{
  "n_layer": 13,
  "d_shared_expert": 0,
  "router_score": "softmax",
  "balance_loss": 0.00558,
  "balance_bias": false,
  "init_std_router": 0.0258,
  "lr_router": 0.00047,
  "qk_norm": false,
  "tie_embeddings": true,
  "init_std_down": 0.0,
  "lr": 0.00542,
  "schedule": "wsd",
  "decay_fraction": 0.77,
  "train_tokens": 242400000,
  "dataset": "wikipedia_en"
}
Below are experts of layer 10 (counted from 0) of a mixture-of-experts language model. Rows are named router (the router's row for the expert), gate (a neuron's input weights, with its number), up (a neuron's input weights, with its number) and show model dimensions 0-127. Each number is 128 + 32 x the weight over its row's rms, rounded and kept within 0 to 255.
Before each expert's rows: "mostly gets" lists some tokens that are sent to it at least half of the time. This comes from a sample of Wikipedia text that the model never trained on.

# expert 97
mostly gets: " ro", "|---|---|---|---|", "|---|---|---|---|---|", "|---|---|---|", "|---|---|---|---|---|---|", " aut"
router [134 122 146  92 120 158 112  84  80 177  84 115 142 102 155 136 144 124 163 116 127 178  52  93 106  90 139 136 152 189 101  83 171  84 183  97 148  91 154 152 136 104 112  83  85 165  67  99 134 201 145 152 123 107 179  94 124 108 103 193  88 160 160 143  73 115  79 154 120  98 117 123 119 116  93 101  81  71 101 106 159 138 166 113 182  61 114  74 176 141 128  77 166 146 118 153 117 114 151 172 160 139 150 136 118 171 137 112 140 150 108 153 131 145 106 135 117 141 106 113  98 143 189  84 116  96 167 135]
gate1 [106 104 154  99 114 129 132 109 148 104  66 183 106 117  80 135 143 116  85  77  92 168  71  95  91  46 179  98 126 119 161 117 107  74 182  95 122 102 212 123 174 176 144 107 110 117 134 105 156 148 147 135 118 147 117 136 141 124 119  73 113  92 126 147 132  95  83 111 187 112 165 113 170  65 191 119 137  87  92 104 129  98 123 135 108 159 127 185  98 152  85 159 123 148 148 105 117 134 126  94 143 163 109 146 184  76 162  77 112 116  47 110 140 148 142 164 157 129 102 136  80 146 145 103 121 102  86 113]
up1 [ 97  89 142 137  90 100 180 141 156 150 104 121 148 192 129 102 171 125 123 200 112 165 217  87  90 103  93  92 146 153 105 150  87 151 126 125 156 139  93  88 148 113 123  88 103 134 152 145 147 146 103 107 152  82 151 147 102 125 156 208 138 134 158 104 123 153  87 158  70 181 165  68 120 100  99  73 116  99 132  98 132 135 184 136 154 131  97 148 130 102 168 178 173 149 152 121 116 183 100 137  82  84 137 137 141 123 122 131 154 122  80  87  83 124 123 145 155  98  99 158 140 178 124 189 182 116 170  80]

# expert 115
mostly gets: " MPC", " Total", " ·", " Pts", " GF", " Average"
router [163 142 136  95 123 132  99  79 103 147 182 157 172 138 141 118 164 157 160 171 140 113 162 128  78 186 152 106  67 165 113  80 168 143 140  91 121 122  89 173 103 120 121  60 118 125 140 100 106 133 133 143  76 189 103 140 113 171 153  71  85 145 153  94  98 151  69 173 127 115 104 157  80  52  63 102 134  94 121 100 132 115  87 181 175 160 110 158  81 118 129 122  98  99 193 104 123 114 118 126 145 113 142 180  84 128 128 123 136 181 168 117 101 104  62 158 178  82  94 120 152 141  96 140 121 118 126 117]
gate0 [102 156 168 129 111 143 115  76 130 148 127 121 175  89  29  95 138  86  90 133 135 125 116 135 130 141 129 171 119 204 120 159 123  92 103 139 129 121 137 100  61 101 145 106 156  92 144  77 168 131 140 146 110 174 144 155 125 112 103 121 123 178  77 179  91 133 116 153 115 132 136  66 116 107  99 129  72 143  88 127 105 141 136 156 149 134 160 118  46 143 102 139 134 165 161 139  71 164 191 108  92  80 149 131 103 127 114 163 105 151 107 163 109 147 142 161 212 119  79 124  78  78 167 128  59 164 156 128]
up0 [101 114 226  73 120 146 176 169 103 121 137 148 196  89 108 188  97 128 108 122  84 159 117 109 110 123 154 111  90 134 116 129 140 122 139 172  78 148  89  83 134 144 132 130 107 104 160 102 126 169 105 139 154 125 132 108 177 107 197 148 201 148 116 169 169 133 169 115 149 117 102 120 133 140  89 132 173 119 157 131 118 221 111 131 106 143 136 167 184 167  79 208 165 160 167 180 105 171 132 126 146 136 124 158 169 141 132 138 101 119 138 114 144 171 157 110 136  79 148 185 165 101 109 134 138 100 181 132]

# expert 76
mostly gets: " two", " three", " four", " five", " six", " eight"
router [173 131 155  37 140  97 105 129  96  83 139 147  97  85 112 143 150 121 165 179 120  95  98 187  70 117 163 105 145 107 142  94  95 143 187 151 149 165 120 168 102 128  97 156  87  96 178  87  83 111  73 156 104 161 122 135 228 121 141 123 124 147 113 175 111 123  58 127 112 138 101 157  91 138 152 161 146 162 120  82 116 102 115 128 139 132 141 162 114  94 179 147  58 120 120 126 121 151 140 149 158 105 169 185  90 169  89 107 146 175 157 126  57 151 134 100 119 137 124 129  95 115 120  97 149 188 133 105]
gate1 [129 125 183  96 137 133 207 142 129 132  97  84 113 144 134 103 128 197 160 181 188 121  72 148 106 145 161  43 178  72 115 133 104 104 109  72 124 162 129 135 172 151 140 129 153 152 128  83 101 135 125 113 159 135 135 134 147 154 126  59 145  71 150 130 149 179 137 148 113 115 116  96 197 146 155 157  67 153 171  85 106 169 147  98 146 142 160  87 126 145 187 153 136  93 126 129  86 121 170  67 108 124 124  94 151 123 167 120 176 128  94 139 114 135 177 152 136 118  95  55  98 112 151 122 179 161 115 134]
up1 [103 128 136 128 124  95 109 129 118 132 117 153 154 110 173 119 101  80 123  57 148 143 103 135 139  98 120 129 162 125 169  90 112 174 143 111 187  93 112 144  87 147  97 136 145 119  89 179 126 138 104 105  84  90 125 137 121  27 165 173 112 147 125  89 158 152 142  98 148 178 131 189 151 127  58 138 189 119  63 207 163  36 178 161  96  96 149 146 137 107 180 119 136 144  96 156  72 124  83 159 116 103 152 150 118 131 131 142 126 116 102 125 181 150 171  99  96 122 166 105 114 153  88 106 169 149 150 133]